python train.py --n_experts=128 --d_expert=192 --router_score="softmax" --routed_scale=1.0 --balance_loss=0.00491 --head_dim=32 --vocab_size=2048 --norm="rmsnorm" --init_std_qkv=0.0361 --lr=0.00113
Below are experts of layer 5 (counted from 0) of a mixture-of-experts language model. Rows are named router (the router's row for the expert) and show model dimensions 0-191. Each number is 128 + 24 x the weight over its row's rms, rounded and kept within 0 to 255. Numbers have three digits each.
After each expert's rows: "gets" lists some tokens that make up at least twice as much of what it gets as of all text. This comes from a sample of Wikipedia text that the model never trained on. Tokens count by the router's weight.

# expert 91
router:129101122133164100094150157135107093111139103100139104150105099130155089150155111149110161132097162111171162099160143115151094124092099149098093099149103098159153143104097166153115201101154137114113103098131132128105146091118157166128157146102134149154144160132125104116106153109147158100145110143144109135142141161125109108109145156142093103110129107099091096143144156141127158132106137086120139096136137118111098112129093115155155103157108101127177115108162151101123100096142103151098097108150100160103149169160153107132108129144130131154102127113159126151114102107105101106
gets: "on", "ight", "ter", "\n", "ard", "===\n"

# expert 95
router:126106107142164105097152160145123119114149101121135100159112106152151102152144109148124160130094140113179163099152146125142100126095130152105094098155105104169148146101104164168107184092151143112104104101123167131103143102104159163129152151104130151150148158150109095121105160112139147099156103130143101139134146163120104099115130144127100104111119115103098092144129159148156162123119127083118147093122141116120110130143090110154147102160099098127152107120158155101146104090137104153112109100149108158100168170159152104137099138160121142164105138110142127154109111092090124084
gets: "-", "s", "al", "e", "se", "an"

# expert 118
router:115098109147164114090148156144136119113158110100144099157109102142143094158151107147111154133092177116174160108156156130146104138096113152098102097161124107139157148113100161162112181105154136110099113106132171138113148098100162155136152159107139155153144152130126103121104154101140156118158108139154089133141155158132112104116145138136099112105113106106101097148139161153134158119096132088109149103118138140116096132125108112160147093155106096142177120118152157097137098098136105142150110097149098163093146176159163096149104113144123133153104121115149119152106104095101133092
gets: " ", "==", "===", " of", " for", " and"

# expert 0
router:142099104160162110108154153156126121121158107118145106144110098132143097149146097139126156137096162101168165103158116124129108141097123147101096095156120107165132154101094161177111158104150128108102106098109177152090146098107153160148155148098141148148145151144117095123102149101150152089165105142165108129130140147141111098104151147129099104103131114098102095148126152150151155111106111087115143095113142125111099126135107113145141094151095102140176118115155159100116100100141110157147116106147094160065152163163151104129108136145132144156103112108154114159111106112104131101
gets: " in", " \"", " New", " m", " Con", " V"

# expert 111
router:131105107143168113109154159127124146130148105105136089148097097143128095159148108146126155132099153118161163107158133136139098130092090142102102102151117094151145159108097167161120174098164135106112110109137139153087142098102151167148142140093149159154142152163107106119104151123153152104153105130152092126141153148124121105123147149130093104110136096092102097147157150140141151131112134088116148095112141130127093147136102111157137101162113092133184107117155143100136097107123105149125094106149097163089153175163167100140105126128143109159098120110167144158110104120096135090
gets: " R", " States", " Mar", " between", "ves", " both"

# expert 11
router:132110121155158110108157159135113109112135105111144099163114105149139103146155099127122157134097169112173156101154135113133106133096138150108100099157111098159145146101099164200110162109158132112111112099125138159103161101108162150142147160107135153159146147127133096105104148102152153107151112149161095134127142161134115104114151152132101110100138115098103092140149160149136163130121135089106154095133140128141094125126091112158151100153106104144184117113156158102118112102143105156126110107140093158089153168157159101142102141149132115157098124127165126157114104097100114077
gets: " |", "|", " W", "le", " st", "-"

# expert 75
router:140099107137157114088153155154114116113143108099139096149108103148147092153135125128120157123090153107173162113164139115151101124089112157106099099156119107162156145112099159187109166095143132103106097105126151140095145103111155173141157156094143156157149154147119096108100160114145153113155101131152099129133148157106124106108152151137095102119131106097089104153132156149140162137132136088119141092114142120134097124128111109156147094147129102139167119107163159105113099099128104145115104103140103160074139177159155115143103134129117143160107126113149141152105102098093115092
gets: ",", " ", "|", "b", "hip", "ia"

# expert 10
router:115108107143164102100149162145128112111148106116147103153110106143135103158152100140119159140085140109171156098156138125141095124099092151105097099150104107152148145102100159187109189107153136100103104106144125134111150110098160165130152151102136155146155150152114098111105145095141151110157106121162099138132148154116114101111150137142099109102119112097093091150144158151142151132097128088113153097126141136122096119132108107154139101157124107131165105108148159097133102101137111152100102103150091157077153177160152096148101139153121123157097123121148129152109108101098131094
gets: " the", "al", "ul", "at", " which", " p"

# expert 51
router:125094110149165116108157165146127092118148110101141103150115107137132100146149084153128159128103168110168159107149134126149097127096106152100090101149106102131136148108094158204117169088160128111103113099122168151099136097105156162125156156102137157150134154145115099113100145104146151111159112135150103132137149157110100096117150132124105104099126099100099099148126155149144148119113133082109150096103145133121092139134107116157148098151111094141158121119151159099132101097145109149120112103148088156082149181161139099142103131144133133148106111113142145149112126109101142084
gets: " C", "us", "c", "ation", " P", "ac"

# expert 57
router:134105096134151096096155167139112092115144105102147104161110106147146100152158116150116157130108161110170156093159129132155089123096109154106104115157116104158149142109098171186119173097147134109101102099121173140100144099099152167139144150107141147155138156139105097140108150102143155094157103143148109141145146160144109107112143146136093109088113115102095094144141159145132156125106134079115154091129152115104107123131096115165150103150104109142162118107153164109132107101139100150146111109155097158103162148157146100144112133148119119158101122119154119156113108093093140104
gets: "ag", "al", "am", "ik", " Phil", " ro"

# expert 108
router:127103104139162109104151166141125130125160105104145100158118106140140109151162085125123147126104151102177161100168134138116101138093121145100099094155112100144153151106096160150113173101156128118109108100120144158112141096111154151141148150104141152147142145145136098112099140106131150104151115144159089138139149155126117105116148148139100106092127116094096093161123165144126158113103128076108152092120148123111098128135105109166148098156135093145180113114154162096127099099126100149109105104149099162080157161158159103135103114144146135163098120107150131153100103102098129081
gets: "s", " |", "les", "ations", "es", " have"

# expert 103
router:136104117147162115099153157163133096127169101110154110156101105149151100150141101146120154127090170094178157098156131128127103134098115147093097108158115108137141152103099171152105149095155139102107100103148166145100141093106154153143152155097147157152140161114110101134109149096131154097150112136155085134123140156174128106118143140139094103093134105104091106136146150146144162127130136076119151099095118118109107124142112116151154096143113105136149111109163153103128099099111097162151113103150097167089147159158147088135106134157143121162100130114142118155114117101097126098
gets: " in", " with", "=", " play", " In", " Ch"

# expert 55
router:128102110138157099091149151144125133127135103096141106150117103153146103152162109139116156136096159099171159109156154115131101118096103165102104105158109101131152147105094165158113186103145137107104098101119164120111143099101158159119152156104142152151142161139110100131102157105124155122146107126145104130133157156122117111114141156130091108103133102096088088147135151146144154129089131095125154102123143151125100131136094106168147099152128096140160115100161152107141108100119102138115101103153097155081155183167156104154103134150117136155110133109138125161108094122095129076
gets: "ord", " tr", "he", " work", "irl", "un"

# expert 7
router:117096096160173097095159162153131126112150104121143097162110108143132102151148102159118150124099172112176165105149133120134100132100088155103098098154117101151149139103101165163115163097153137124112107101133164157110145100103161154140144139110134146153138160144116095113113153102148149114147106141164107133130155161118116110118127128135100111117126119110098088135149161143139158127118131080119148100114166123127100120150091114160148108154123095144157122114163162108113105095153113153133099105147087165077166147167160104139101133143124151150094136110151134163108119110100132076
gets: "-", "over", "iet", " about", "augh", " and"

# expert 114
router:140106111143162099103149157149124108121150118105138096161105106134131103152163107132111153127092156103161156108156137124155102138092103154102095097153108104146150131111096155171106203111152131112108096099127153137105145108108162163126149150111135151150159147159106106138097152107145149109147115137163100126137142154119115105123134156133099118102128113105103095153137149151116142143114133076120139094111143114142101124144098100171145100160104110139173121113174153106130106102151105147113103100143080153064150178154151110149105112142137138159105134107150120144117100097104135083
gets: ",", " first", "\"", " The", " im", " in"

# expert 36
router:123097084130169122097157158153126094116132104100139099160121105130132091147142104155123143144099179107166163105160129124132098115092131152100097098158116111155145144100099158158119169099156147120101104103126168133099141096105154150124140146101141148146149165151097101108103145088140152099152113133152110119151144159148130107114143152137097099095110115099089105139138169147128171129132106081110134095110143126138098117131094101164158106148091100144187125105152150103135110097126118150122117117154091159112150150162145109141100130131117121155111123124137128157110099122101114064
gets: ".", "D", "K", "ch", "it", "|"

# expert 124
router:122095106173175122096147165155133126119143099112136101158114097139139090156158111144115158136083163117173164107159135126156099141097099157094095096160119100153158146101105154162106166108148143092109102102116151119111144098092170172135156146106133153150149165139126101121103136101130153122150112126139106126143141157112118102114147143126100109111125121096100098154127153153142154157116128092113142101109145136100105131136111100170146103152107098146173123109159152096133116095142116167140103095142090160099142158167159097149099153149124137154103118118138141156117104113097122108
gets: " to", " |\n", "ast", "\n", "et", " on"

# expert 17
router:129099081132170120094139166136131145128152104104145112148101106139148097150139088141120151136103141098177159104160145141122099141089086152100097109160122107134141148101099166145114165110147136110097106102119166143114160103103159162138150145107145145147140156133113104112094144100134155114151104138154106141131144155127116104126157164128094103104135102097103093141139155145133160119110125076112152093121161139130106131122097112157152101154128093145185131122152151109131102106132102150117097100148095155078154189159156113142108128130138127149096119126161153155111100096110132083
gets: "iss", "ong", "P", " end", "ther", " Mar"

# expert 122
router:122111118148165114103163161157126116114151105110134109153113093161149098142154103146111151131094168108163155094160131130155106116101106156096100103153108102170141147103100163187110183096146150122104103102114163117095143109101154157123138155110140147140162152146111110117108151105152160112148107151156103135133143156107116100117145145128090112108130115092094096141127149154153160117134135095109124105136148131128094123138106116156146096149117111132197115108152154095112105097104115149117094105137111155075162168162145106143101118140127124156102123109146099155110102110097113099
gets: "s", " d", " e", "le", " t", "p"

# expert 38
router:120102115147168107097152160155119125125147118090143114165108110127139097146156116138140164155091175115172159106152131134162102131095130152110103101159114107143143149101098164165115155099141129100100104097122173144108146092094160161135151157110147148152141154136129097132099151114150151125152110132143110127133144156127111104122148161132099101092112111105105108151125162134146156142124132080113132090137147110098104132143083122154145105149143086155190120109156155097120108103120105156117111098152107165076166173159159112146102114137134139154108114109151108147129107097104129090
gets: "th", "m", "n", "b", " s", "g"

# expert 117
router:137102093139173109104155163147129118106157093088143107145112104135156094142150094131128159150112152111163162101155133122131105133096109158102093103153112099141150155099104161162110181099145143103100109105136150134099143098109155157137141150109137153155138158151131098117105147101151160100154116159156096141150152161135110102120152140136091103099115103100093091156116155144145161116102124085120126101132147121115107148117099114164152102156103099135151120118151158102114103091121099143122101098151096158095158170161164100142098148132117143160100118125152130159111112117102123086
gets: " was", "otes", " were", "ics", "ines", "ors"

# expert 24
router:124106107135164108100150149157119107124144108103149101158113108132144099158146105139120157130092163110181164115145137126152104118098108147106093105160113106135150151100099159181106185105153132102107105106140167151096157094100155162139161153110135147150150150143130105121104160097152149097152110138154101133140140154129116102111146137126098109101121109108095096154117147147140151122114123082124129096118130112124103132133093128156141102150126093144170114123155151100125112102160107151108110100153095158065156174159155095130113124150126129151097121110162124156109099088102113086
gets: " of", "ly", "is", " with", "-", "5"

# expert 123
router:126100112151162106088160166152128118120152105109145105159116104157145106151154090142121162122099170098172156100163132137136097133095114152097107118161110105150153150104096165163106186098156145103111110098122153141115148098099159161130150157101142152152139151124116100117099147107162161107154100136145098132135156161138123097112133142139096102102119100103096100140143154146125158136114111083109148101132135142132095125140106115165150103160111103134161121110156149103131088098135100159115108104144097151094164162160154101147107128154124136160104114112144115153109102103095125097
gets: "i", "u", "g", "in", "ian", "or"

# expert 110
router:126098109165168105110151157153115123118155102110139103152109098137137094144155112166124154113109155107165161108157140142139107128101086153103093112153112103159141152106096159168102156106145130107099102102094161121120144089103156164131151153104133148152138158146123103117105158105150158114153108140154097130136145150119126099125153141135104105093116116099095101150127159149165153132107131104111139093095131123138101139106080114156140098158104102131187114108151156103131095093131095154152112094150095165091157161158142101146105140151121127151104116108156117157118108095100155097
gets: "ax", " built", "ent", "ac", "186", "ins"

# expert 41
router:138099116135164119105140164143134111128146104090144089161089104139134092155159111142125156128096178110180157099144126119153095124093108143115102108164112108151139142102094156192112176103154135110114108113115160170086143086118152167132145158103140148150142153168104099126111145099139152118155114136155105130133138158102126105106150143138100108115133105095092100157161146141140147145124127099118136100128149131113100139144114117163147106148127093141182117112162158096134105097145107145095108103154107160101146164162156103146114135149138130142113118114168144155121106111102133083
gets: " D", " C", " N", " R", "re", "p"

# expert 34
router:115098113147161106094145163148133136123142107087145089144106102148144100151143078143135152131102150110176160102156136115137097137095118157102104104156124113155143147109102162170117168096143130095107099108133178164107156109097155160139146155105130151152143160144097098113096143104148157097156120139135108138126151152123116110122133134138100110101127101108096101155133152154130160112106123087116148097110125119133097126124096106165157104152117102144176121120155160109118096098144103145088109102154100158081156175156159096141107131150141145150098114118148129157099110113108146093
gets: " I", "at", " ", " A", " F", "id"

# expert 105
router:135108110134157107104156157159125114116154105111149097160112105143146104157155099151117158129100166111177157104162137119147099131097118157100097103159109101155148143107099161171102167097146135103105100101112156135107146096107147161134149151103147157148144152162116096129102146108153155106156103139157107123139144154121112107108138142132097105103113106104093097140133156152128154127135130079122139088126158120118102125132105103171148104157101109136167112113158161099115100093153106156091105102149082152099156173153154101145113130152127134156100122107142111156111101098094135097
gets: " was", "ed", "9", "8", "ated", " won"

# expert 116
router:132098095161162109093157161157124074127145097103143102167121103130139095149160082155132166135093186115174160111163138136124097127102133153101106111155109101130147145106096160150111153104157127115106111099130174128106150089109149173134141142104141151151131151142134095107108149101139160091154114138148099136137148164133115093120137148142100103101124109111101100143134164151135159115116117078111142087104137119136099135134099107162144092152108098143165121114142146111136094105120099146116104103147092159103160151156155102131098121153134138154103110112135116157112112107108122087
gets: " were", "3", " K", "ary", "other", "ll"

# expert 113
router:131104102159168107101151159146135117119141094079144102155118098133140099154152099133120158118108162106173160108156132124141100142092089154104100103161117107140146141111096162156108179112157131102100112105119173147096144099121156158147152142097151152155150153149132099119106146101135150106145101143150106143135134157131111106114154149128097110109114113095094103150137159151154161127108108085117159097103147115129098132138106109154148088147100097137172113115160149104134109106130107143118108100150103166092151178170156103142102146149157132153102114116152129152119106108097127086
gets: "om", "N", "c", "\\", "n", "re"

# expert 29
router:119104117089172111101159170152119103144147114115144107138105096143142069143144101155152150132104155117158162094161136126161107112083123166112111117166112100120139135119105156154121160121142125088106102099113177134101171107118144146133164134092125154151122150131085111110101129114138154122157124156145110127141136163155124093135145160137101109091126135098088106146160145150148149133122124075128120101121174128148100137136098119172136092165117084124154109109147160101134093098131110133128123090149101167101157169163142116134096147119113149165115108119132134146119115094091136084
gets: "st", "ud", "ourn", "ond", "ament", "ate"

# expert 53
router:127104101145173107107155156144120113118159118101144099156103102130148097137153106150120155141098161108175161100158157124146101121094115143098101111158098100158147148109098161170113126115153128110102115095092161131087131104113150170146151148104145146161138157148119097116094148102122155108150115148150108143144145150140116102120140141128097102098132112102096087141116161150138152142135138080096133099117148141118101135122095105159138099149112104126162117120150157103120105096159101152112104102148097160081158155161139095135104139152121109160090119127153109157116109086092135077
gets: "ing", "ent", "ment", "b", "g", "ee"

# expert 115
router:126095118152163111089155169136134125132174103103142095150118098133137095150154089142130157124093165105171162102151151125143099120090111162103101105155110114140144148107098162165115161108148124107103117101123167166093157100109152164134153155108140149147126150163123101117106153104165148106163105136169101144136141158134121104118138153130100111103102108107094096136128158149122151131097115090113139098097141140124098129124103112162146095148113096133161117119153148105115100094133106146107083103147111163092155161156152087148097130151143138156102128119161117156115105106100115096
gets: "1", " d", "18", "2", "\"", " "

# expert 12
router:125100120153158101094156174153135136120143100089137107162105106146144102146154094141121150126100168103168154105156146123149105139091106159103102098164109100151144138114100164178112161109152146114110108096157159124102150102108154156118152150105143150159147151157116100124104151097128157098151108130158104132129141157097111104111150144131093106115109100094105098156136157150132152127114122077119154099086145120139098135129100108161144097152095098130165115111148151104129095098141108141125103104143098157100160180161146097149108135143126134153096113116149117152105100113095130093
gets: "\n", "6", " |\n", "ost", "ri", "17"

# expert 120
router:121106104143161095086147163149132130112148109126143105163105099131143101153137100152136149142093159111169159118152130113135096128097089149101099105160109105149160143107099159153111181119142135109106093098137160135103154098099161155147149158098145149153146157151118102139100153099139162101153096148152102125143154155143113104124165147129096112109126100102100093147140158146131157135118128077116146098106146144114098118125099114160153106155098100129163119105159161105128105096146104152119111102151089160096154171156154101133106151131123131157098131104163123152108103112097136094
gets: " and", "ro", "aw", " to", " November", "on"

# expert 58
router:122102117162163109105164156149126129114148095100138102159112105140132089144159092143121154141096180110165155107153152134147106113095121152104103104156103099164149147105101163169105174114156127117109100104132150135093157096100144162128150153103146145157134153156124096117098150104111147101150096133160106134147142150139124103109167150134099108105144123096099095158130156144148160145128136087118129094111159124120101124133095103147146100156102108148157114113153155103114104099112109152132095096144096159089150163161149103146103153159109122164097118122150109149118098104094137099
gets: " |\n", " on", "and", "ed", " \"", " in"

# expert 60
router:134103125137157100120145163153128105131148106097138102159105105131145093148142117158123160137094161110173161109154138120150093125091146154108102105158111104170153149104096163166118166102143141110104104100127177136082144097112151156141142156108133151157136161147125108126102149101134160109150109130155116138139152153133118109118147144133101100106110097102099095145138150145149158138114123093120143092110134151133100123123095105159147098152130097142185109115147162091115101100122102151119108106147094158072142167152150099139106141161121133155108121109154103158102110111095143069
gets: " ", "c", " December", " October", " February", "idd"

# expert 102
router:118100115145162130096154157145134131137146103109130101149119100151144100141143088138124163129106147098167158104163120120139106130094110155101105098176107101151152146116095171164127192101147139109113118115109154138078141096113154160147142144105136152149139155129104092126090160107129157118153117136152112130141143158130123108103138154134093105098152108099093096156117162144152153134104115084134147098123144148118098140144095114162141100156106096143176118113155151103131096101114107152132112097153099158071144167167149101143097137144133131160115118116146145154108104106092130088
gets: "a", "g", "t", "i", "ang", "h"

# expert 20
router:114098119145159115100152161150128125123158107112149106151114110143147094148154116147130161130101171106180161104153127124157103123090135151099101094158101105167149142102097163181115182106150132114108101103106171133107137106110158161144147153104141158155149153154107104106096146110154156119157105136150117136144146151126114106108142141141098104097109113097098099143129157149153152137144128088108145101126125129109104135139083122157144102152126100156185121118157148098119098100144102152128099102138095161084156164159153097138110110144113128160098125118155111157109108115096126097
gets: "on", "em", "es", ",", "ow", "E"

# expert 85
router:129108110132160106093146157152120117123146102100143103158104110140146092141157107152128155121096165112167155109153147123116097118097127143104092096149114101136141150102101166179118160106154138119105104096124139134105153098107161167135149153110138150147147160153095105116107138103136157099163108137144094143141149157118110098114136148141096117121137108099098099159131151138146161117089137079118126097120139123119102115141100105152149097147122098134185117117149146106129121097125102147111097111147099164070167174156159104133098139159135136152103116111171114155111108085101127074
gets: " ", "s", " man", "ps", "ers", "p"

# expert 82
router:115100123147165111103153154133125136116149112114137108159118105126129083144150113158128151118102171094174159103157155119137106134088105161108096108156113099143146139111091168141107134110157137123099104097133159154100129095102155168153154145111150147160128157148126093121101144102138158118145113136156100144138144150100105101128148171141101117104125107086099095160131150134162157131122125077117142099116168137124100134138106106157150108156113095144167094114153163104113101095134100148117090100143102166083170160158162110142104141133130128167098105114160134149109098121099125095
gets: "=", "cc", "enn", "ond", "ivers", "ob"

# expert 44
router:124108103099135126110182152138140106119137118098124108146097105122109095139166138169135153118111155120145190100150124118124114118086118148119080103178113121114164130098094145142139147049172129113095129098134132139128148093142134135134130176080141133142132195151142110129114159133137156120138122139152096123153130149136066130118122175128125094100125107108122111158120147131130142106137175101141095103135151155125119127176130094138158095175144111130152108136148144098119132129157109137104149114137128149109118145143169108139123123113141102130112088161172121134099061142105126106
gets: " |", ";", " |\n", "|", " •", ");"

# expert 52
router:117103104179166110099148149145138084131154115098136089148105104142136101154144109157126160129090171109170164108155133128164101128099114156102107109167115097157147141107098160164114181111149124099097106107131177135106155093117144163151139148113129153150137166149108104123102146117147150111149116122148099127156147162126126108134136151127097107104116115095105101129134156156143160130128120088120146098115140136131096134141103112154145099145106094146183125117157157079128109106140114155131110095142108154084148173158163110143110140148137131161112111118149135154125106091100125078
gets: "ing", "id", "f", "t", "it", "is"

# expert 62
router:130104099126171123093138165145131123133141107091153098155106122138149102149155116151133162125098160102166172108159138121131106146100120144108091113167101105127142153111096152178128161105129119109118123097106173129070137098130165161134140146116142163142133159144096100124099151119136166124164113141155094122142124151114123103114137151129092107107135116101103095149130153128136162142115110074123128098124158128109092148148086116167132093141118087146176125106153157093114105107146096147101099112142100159079148166161155099145106140141139135159125101109151122140127098112100146083
gets: " ", "l", "p", "ed", "6", "4"

# expert 42
router:126107092136164108110146161143136141113145107107136100150122107159151094145162102134125154131104168106162163096156134118134104123097118152104103110153111103118141145095099166147121181092154138096099101100110147148101146108103155156132157152110141150152151154145116104117088146092146155112154122130154086133134144156120112105115140164127101106099117107096088099153119161143144161133112135096113127102118154127124095134133100106165143090155120101145180108110145152108120105098139102141112093107138103156072164190165127101135094116138127143151113126125151128160115091102093134089
gets: "ra", "ac", "or", "ig", " -", "–"

# expert 4
router:119102110155161102094150155146122105116147104092143101157110105137142102156145122144121153142091166108168159112155129130158093117096128150103099098155112104159155148107099166164111173107157140102105111100126155136108145091092152159131145152111130155157147157174108106122101156093139149106149112128160096141143140164114112106110142147133102101099106106101096091159137158140131159140113135086122145094127144146128106130152104109146157105149111099138181117117153153101135100100122101153114104102156103156092152178158143097144101133150113134157104126121146113155104099089098124098
gets: " (", " and", " or", "5", "ar", ")\n"

# expert 84
router:115096096161155115097147162138122111119136100107141103144118102138141098151153076160121164143081158108178158112144129137158094130085125152102095091169109108153158144100100169170107155097152136111111109108113163146107143103112161152125159157103127153150146152152117102108093149114167149093165098136148094142129129158134130101117133134136095098103137104098096095122138162136154153145132123094111157106114132131122105126135089119150161104147118103124167114110159146090135106097141107147142106107145102163094165162167158096139105130155134136158106122111151133159118112126097132101
gets: "et", "199", "200", "m", ".\n", "198"

# expert 121
router:126101119139161115093148157119121115118141102105142099152104102132142102149148124131121158123097162107174157098161134127159098118094115152109105100153105101161142146103099163179114183116153133123107101102113167125101139100109152166125150146101149147157143149142126098100092147115140147108149102131152098129144143161135119107114132146133097107102141102103092093139140163144161152146092122086120143096118146136124092132154105108158149096159099105145171110122153152102138107097133097153126102098144083161081152182164152100130107129157121122152109127116148117146112109100103114081
gets: " L", " l", "==", " c", " pr", "er"

# expert 92
router:140114120145167103097149157147132115122146112100154111157114098147151104152145112147113158144098173104173153102153115129115093137096111157101106109161108104150152141104097167171118197099154130114103098098125138139109144099109161157144147153111135156157147153160102101120106150091131154112152102135144097133135138154128120103111134141131097106101107107101098108141149148142121159149122119086117134094091148139115097132129101110168154098153116102140176121108157148104135108105135098161113103095155095166081147166160158095141115116154132128154100121104153130156106100120103133091
gets: "r", " and", "C", " an", " re", " c"

# expert 21
router:118104097154160117089147157158123100116151111105143102164102103133146099155163109136128144143105143101172165108161136112138109129093115141109096107150107101156145142110103160175112154102160139112099092104119142130092145104111155163138155149112142152151148152141119100120101150118164150096155106145152089137143149157115099094109140142130093104099145099097103094130125156141137166124117130078112111101100137120124095128126094109166143096163098103138174125117151158099139093089143101156108105102150106157086166163162143111145106134141135126152096122121151132151114093104093113102
gets: ",", "est", " and", "ol", "%", "."

# expert 74
router:123104102143164110097150167150136122119156106118147100152113100137152106154150101146118160149080167108171161107159141121142099126092123155097096110153105106161147148105100168146111169092150129104104103104124130149108148102106165160110141152097145157150142156151124101119099148112152151106165104133153094136133143152118112099112157141125099107103115114100094093132131156144138164131136119088106142101113150138110098137144102104155158099158108107145180116120155157101120103097150099144109098105147102158093157168158138100150096132142135132158096126103148113151108110091099111099
gets: "es", " P", "s", "–", " p", " States"

# expert 80
router:123102117153160098100138152154129099124151101085131099158110111146140091147152106136130162118098187100177160104155149134149101135096108142107104098165114096149150145100098168151118153100147134111112105103116176146103142101108151183133145151110135148149147152155111098106103144105140157120153108145153092130135139162138123104118146151133096100093108097108105099139145167142141158153104122087117113092120154134117106125138094100158146100154108100135175111112157157105127101101133103145135111100150101162094148147159156108143108120159121126152102117098162107157111111099099138105
gets: "ph", "c", " years", "on", "|---|---", "ata"

# expert 32
router:126102109157162107101154157127122084122148108108141104150111109150137101149139091147125154139094161116169161096157131126149092120092107152104105091168120111162151150095096161150100173092150128118100098099104155133105143102113153165118141158096147151155144159163108099124102147101119154106157104140148099136134140155130126102114139134143104107100109112098090102158149149147138147128107138091119152092116139138112108133133098119157147102146106100147171116104158159104110102097150109153132099107157095148093157165155166101155097137140113122160097116099142123157112105092099119098
gets: "en", "ial", "ion", " was", "ass", " more"

# expert 109
router:127102111148155110097155159153129098119147112095143100152103117134152101156152114136123159132099173110170161097166134118148098130097106156102108104144103101154152154106100161174106178107151134103102106096126157143114142092107157160144151146103141153152145151141116103126103150095129158104154094128151088128133145161116120104114142141135098107097113093100097095160128152148148157141102125089120135088119145130141098115126095108155141097159100099143160122106159161102128102105136101146118108099148104163090151165156167106142114139142111133155105106112156127160101115099095129093
gets: " ", " B", "ic", "am", "7", " after"

# expert 89
router:138101113156156102096159160143132118121155109109143098155116111144135106153151093134112163117090161105175160105151131115144098127095114154101107100157112104142150156095098165172112183101150149107096113111117151149107151093115155150123145140107138154150138159168110106135107143104159158105146108138150087144128142150132112100109138167137101113088117111100092093143140162143136163129123124087121135107096138118098103108129102118156145096162101106134165109118165161110131108107136102155119099106149090165085159159161164095147103138150120136156095122110133116156114111115097119093
gets: " m", "e", "m", " p", " M", "ap"

# expert 71
router:130102109141162111096154162148125137120150099106140105154121108156138101155155098149115162118098156099169158106158135122159102135098125151107097104153102096165148159102100167169107151112150137115103115099116159132116146092112165159133143148100133155153134153144119106142099147107152152101154103138154092135131145159148112107109160149144093107113118097104099094151140161142133156138118130089117153096125140129143100119134110113171151099157101098148169111112158155099144104093130107152126117099146090164080146169159148098135099146152116116162096129122147121153114108091096125079
gets: "ar", " v", " t", " att", " b", " con"

# expert 106
router:125104118141164104099157167145135108117146101108144104161109101151144087140159118165125156142104161111184146108154153140132093131089123164101098104171116107155142149109096166159118182114155133117103105103119148145094132097109160159138141149100129154149140155153106097136102154097143151112149108150156097134131140160145114113114148153129096108092111109098093090143115141144143160126104144089120141107122144121117101128141098110161146101149113106130174120112155158096134107092130101157108090100145106154103163154160148089137100129150122128155095109113141132147112092076105103114
gets: ".", " (", " ", ".\n\n", ":", " as"

# expert 88
router:121095107134161117094148160143130120119156108116151100145108112141129097142157100146136170126102159115172161103152146123116098133092125149108107116155126105143138142100099163180115180102146129108108106109137201144108145099113147170148153151097137160154140149153114095109100145098128151132160102131150093142123148152121132115129159160136102110103107113102097088137147151141152155120107119077118143101123154145138092147133114113157144109147118087134166114113154147102123107100153106159100097102133101157070157169157170111129102137148126126157112119124140139151113098100098136082
gets: " ", "ro", "o", "to", "ric", "ino"

# expert 8
router:134106108152169114102145156138137122121143112106146087144116108139146097148143111148139157131096172113178163115162116127162090135090106147113092110162115102146148159106090167173120176100154129098107107097112161162085155096112146165138138140110147152156140155151129113102092139113146152112151102140149090143133145163107110091126150147130092106106098099099103108146135153149119154115124117096122144091110142138141089132132105112157145095147113095138164122120149157098139094098148107143134103105162099149093148169160165102129102137137140129156111092113149140152107104108098121100
gets: " D", "ated", " L", "ate", " a", " S"

# expert 72
router:122101086146160104092150154140133127124139108088143100151109103147140092154135107143121161138092153112173157105154136134162101128099108158105105107151124098161154150106095171165112202097156131100106110105121161126116146101098165163140152156108141144157130152140102101107099146107142157123152106150154110136127147163123113099115143134130099099098116110097101096146125144144143158125122129087123135100111146135124094111121113107157145101159102103140173110110152153107121098103149102148138105099154105159098159175164152096145103133142129125154106113121165138159107101110104135082
gets: " F", "th", " C", " De", " the", " Bl"